config.yaml
normalize_top_k: false
router_z_loss: 0.001
head_dim: 32
norm_place: "pre"
positions: "rope"
rope_base: 10000.0
rope_fraction: 0.5
weight_decay: 0.06
lr_head: 0.0288
final_lr_fraction: 0.0
seq_len: 1024
Below are experts of layer 5 (counted from 0) of a mixture-of-experts language model. Rows are named router (the router's row for the expert), down (a neuron's output weights, with its number) and show model dimensions 0-191. Each number is 128 + 32 x the weight over its row's rms, rounded and kept within 0 to 255. Numbers have three digits each.
After each expert's rows: "raises" lists some tokens whose logits its average output raises strongly, later layers aside. This comes from a sample of Wikipedia text that the model never trained on.

# expert 0
router:139135136092109175101158101153151101112135138063112125187089152159154163138139128098207121108075083158161129123109130111225108133106128134119124129154161172174140198121077139088137094099112078149160127161166071188107138082105168113104117121120183175093133128172173113090149159105070179156149165123139131154156102143136102114092090135153139230156112126119151114138133158156181132174102081105166092156126137130078099127099131157152168189172184197124156134083106134125162115118160159132152113163089118097143154158115102158140085146126134100116124151137170063116134148099067145055
down15:177093109097129099162141108180191129153137114093145125127169117140169159112154119095156111159141110145085083166082138177184071111138170161098147067146139102091088123144077114138090176137136155132139142128135110151111118104077063162100129126099160142172041134138095140145135144090151144194125158104202160092137106084108121093086121118123137160087055151150153095110120167108160098067178136159102101138181158119146088168153158092144142146116128106155072091096094151142152141085120137129129143151102136182144081073120136131149151112042157072149112114139149113144179184195159064164
raises: " ", "-", "'", ",", "."

# expert 13
router:150118133150101127092138175157206109110149149109140128124130166130131158117075135040131128120110134108192159095149172119161052202086181094148122099159200130205118103131153184145134112077051152159135099160134101196104081122109168136118121089086160163071103097152163131101168111093129114143191058101142158150116114157137117131120091134145180149133135124111094101170084176169150150156133129052138129083150134176099094080134097105175120134138178157058122130084107158125089114106135123088097130163098146109125138179126099139113140156090164146096076139145144138109111146129073115103
down3:158060118092234098132170091147107117103170095106186123157106128060139155146199107128130135098158097165167148123101103203124122134063141124112136143112150059208118123136100125164103119139197104106146103130101159144135083143103146177124126150112077101112075161167127126102137066195107132160117169125150145098148168170093149088166160136146101143154132140177113145076163074105103095160151132121113153101092129104111150141124123097212066121125116130175116169181144067159128146122132133127164153139130141174161100110137134116108086173172066158106166135115164176133111091118092133083
raises: "==", "op", "1"

# expert 11
router:148144164112111182090125099179146087095183163087106136160086156173109177108135143119160084086100084110154126079147151106179127149062139123134131080152143156147091182166142172087139094104101129157127201134106082149092138092128149139132078085142166106112122138165192086112159140126080192200155127129163138171140112140097136127077090170163133129167116131079135096154113104143167155146158115121163125191112115105113072172184118143182156143154184137118141157116066117135110097158157178085113079153100115131123121136131116188142101150078184160124096112181123101106121171056165139067
down3:121163125080148108146149159128090139052147088140107082140232111069113123119144214064151134105147124080087071162140126175145157129152116128078117189139121169119169118170128162131098115131089133130100095119108069108142114094136140060160138108134092162083135129161117098073130096163184166144143140157162148134171178173116176112102141158124080132124137112092080175127117118133113096143098168127113173142125097102102144115104210132153167151084187146050092159120090167171116095114168155077168177128128097131132115087141140161122188132148115131090094151151119180086180143151127122119
raises: "-", "'", "s", " ", ",", " and"

# expert 12
router:139184150148086150126139136148119107129132166125061150141162125150052151142102149100138099078107059128168195099134158119137106145122143088144092139146146147148134084105152143136168119064092126137167182157073104155103100092093158141191104100109141144107114176168137095068164193159103114156155099076157147119119099174083133173098082173154144157142106062126102109142128154123150136161155097086153107150110155227059110146159102153152152156152122128105155143110057170130108085167155160072093110163103125158194160174082088151118133153085141126079125111142170096124074164128106157118
down3:071163097162143124181106166093100180141127099156064147122150162120129156080076137161124125133144153119143108101171078171123145154119106144095095089159123170093080100082141195196106106087113077095075069110095135158161180058149052151100138070180169146181152115132141121079069132134103070077110127120078159137146120149108159116135123095086136110100137121143119096109124122145152173115087127103115098144159069089188155097136106135147176129061110124118103102100199134091132108103082093097160172113067099103128096087165126121076091166147102112141108145138101152162157105140126122145
raises: " ", " the", " a"

# expert 15
router:164118173175095183058201179153221105102160143130113167155101147131119154097114134121158116113095101131141175103090169129141066176087169092114128179182199132162097169142093160079138095131086122133151151163104073180130104124093180152118105127048130156056115204138157121105144164104110094126174118099169160159145050113121066139108104134150155114156126122105112097127099111122128185164092122060103101143126159151120125128145081151166152146126178194143161158123128175107103109127144145165143090159103102170164096146113100149106111163100156139093114142149153101087112136132117129123
down3:120173085089153093169131086183096118132079155156105141136140184158133085103108130091110128189069139071127102120155098079119132185058086122098143134118109141203121143131128114163119125114147159068115147146123126094120152155146116094170120096123150126180127130088168110102174087208089182122149042116151075130119075101112112119132170146187078169153110165129142113139147124117159133160196119126157132095152187146148133125097174123040116131140128138123149105217085128177069193099144126105134105161096098152170152164085117099178157116130120133140121173125135112133112184134151087144
raises: "2", "3", "1", "4", "6", "cent"

# expert 10
router:195155118165086154084180150177197102072151123106107157128101135156120181119168096093167123128104116115163190092141128087115097217075193096139088146181223123139095118183090164088140099102054150165111164177144111163098071086096187161116117106052130134054113154154132121136141143116089122155152109111155158135130080103136091099137119153162180142159119135137117141174099142150148139133109083061124093140126145139112089083166115137156118130137190192135139130108130125111106105154158124144122121171106070161147095128130106158095104164107132156110099127164146131105127147145076134092
down4:168181157079091152090149137130103088050124147162133128107109072090163167130091136085117087115116106060148121071127099150108075152147135116137131134107129088153105155177123079136115126107139189181082150109104156114133123181118054181037112144092110135101153149123175192149063110134130144120122154153185117147126192175115130108117154141172136127075132132168155092137139152110141161143132075141087084081122126147087107094127083108132126135150116146117132141154108155089212153098090157132158050131093161114139088090074149128137166165156112055113089112101168073126081128114142089132
raises: "1", "2", "4", "5", "3"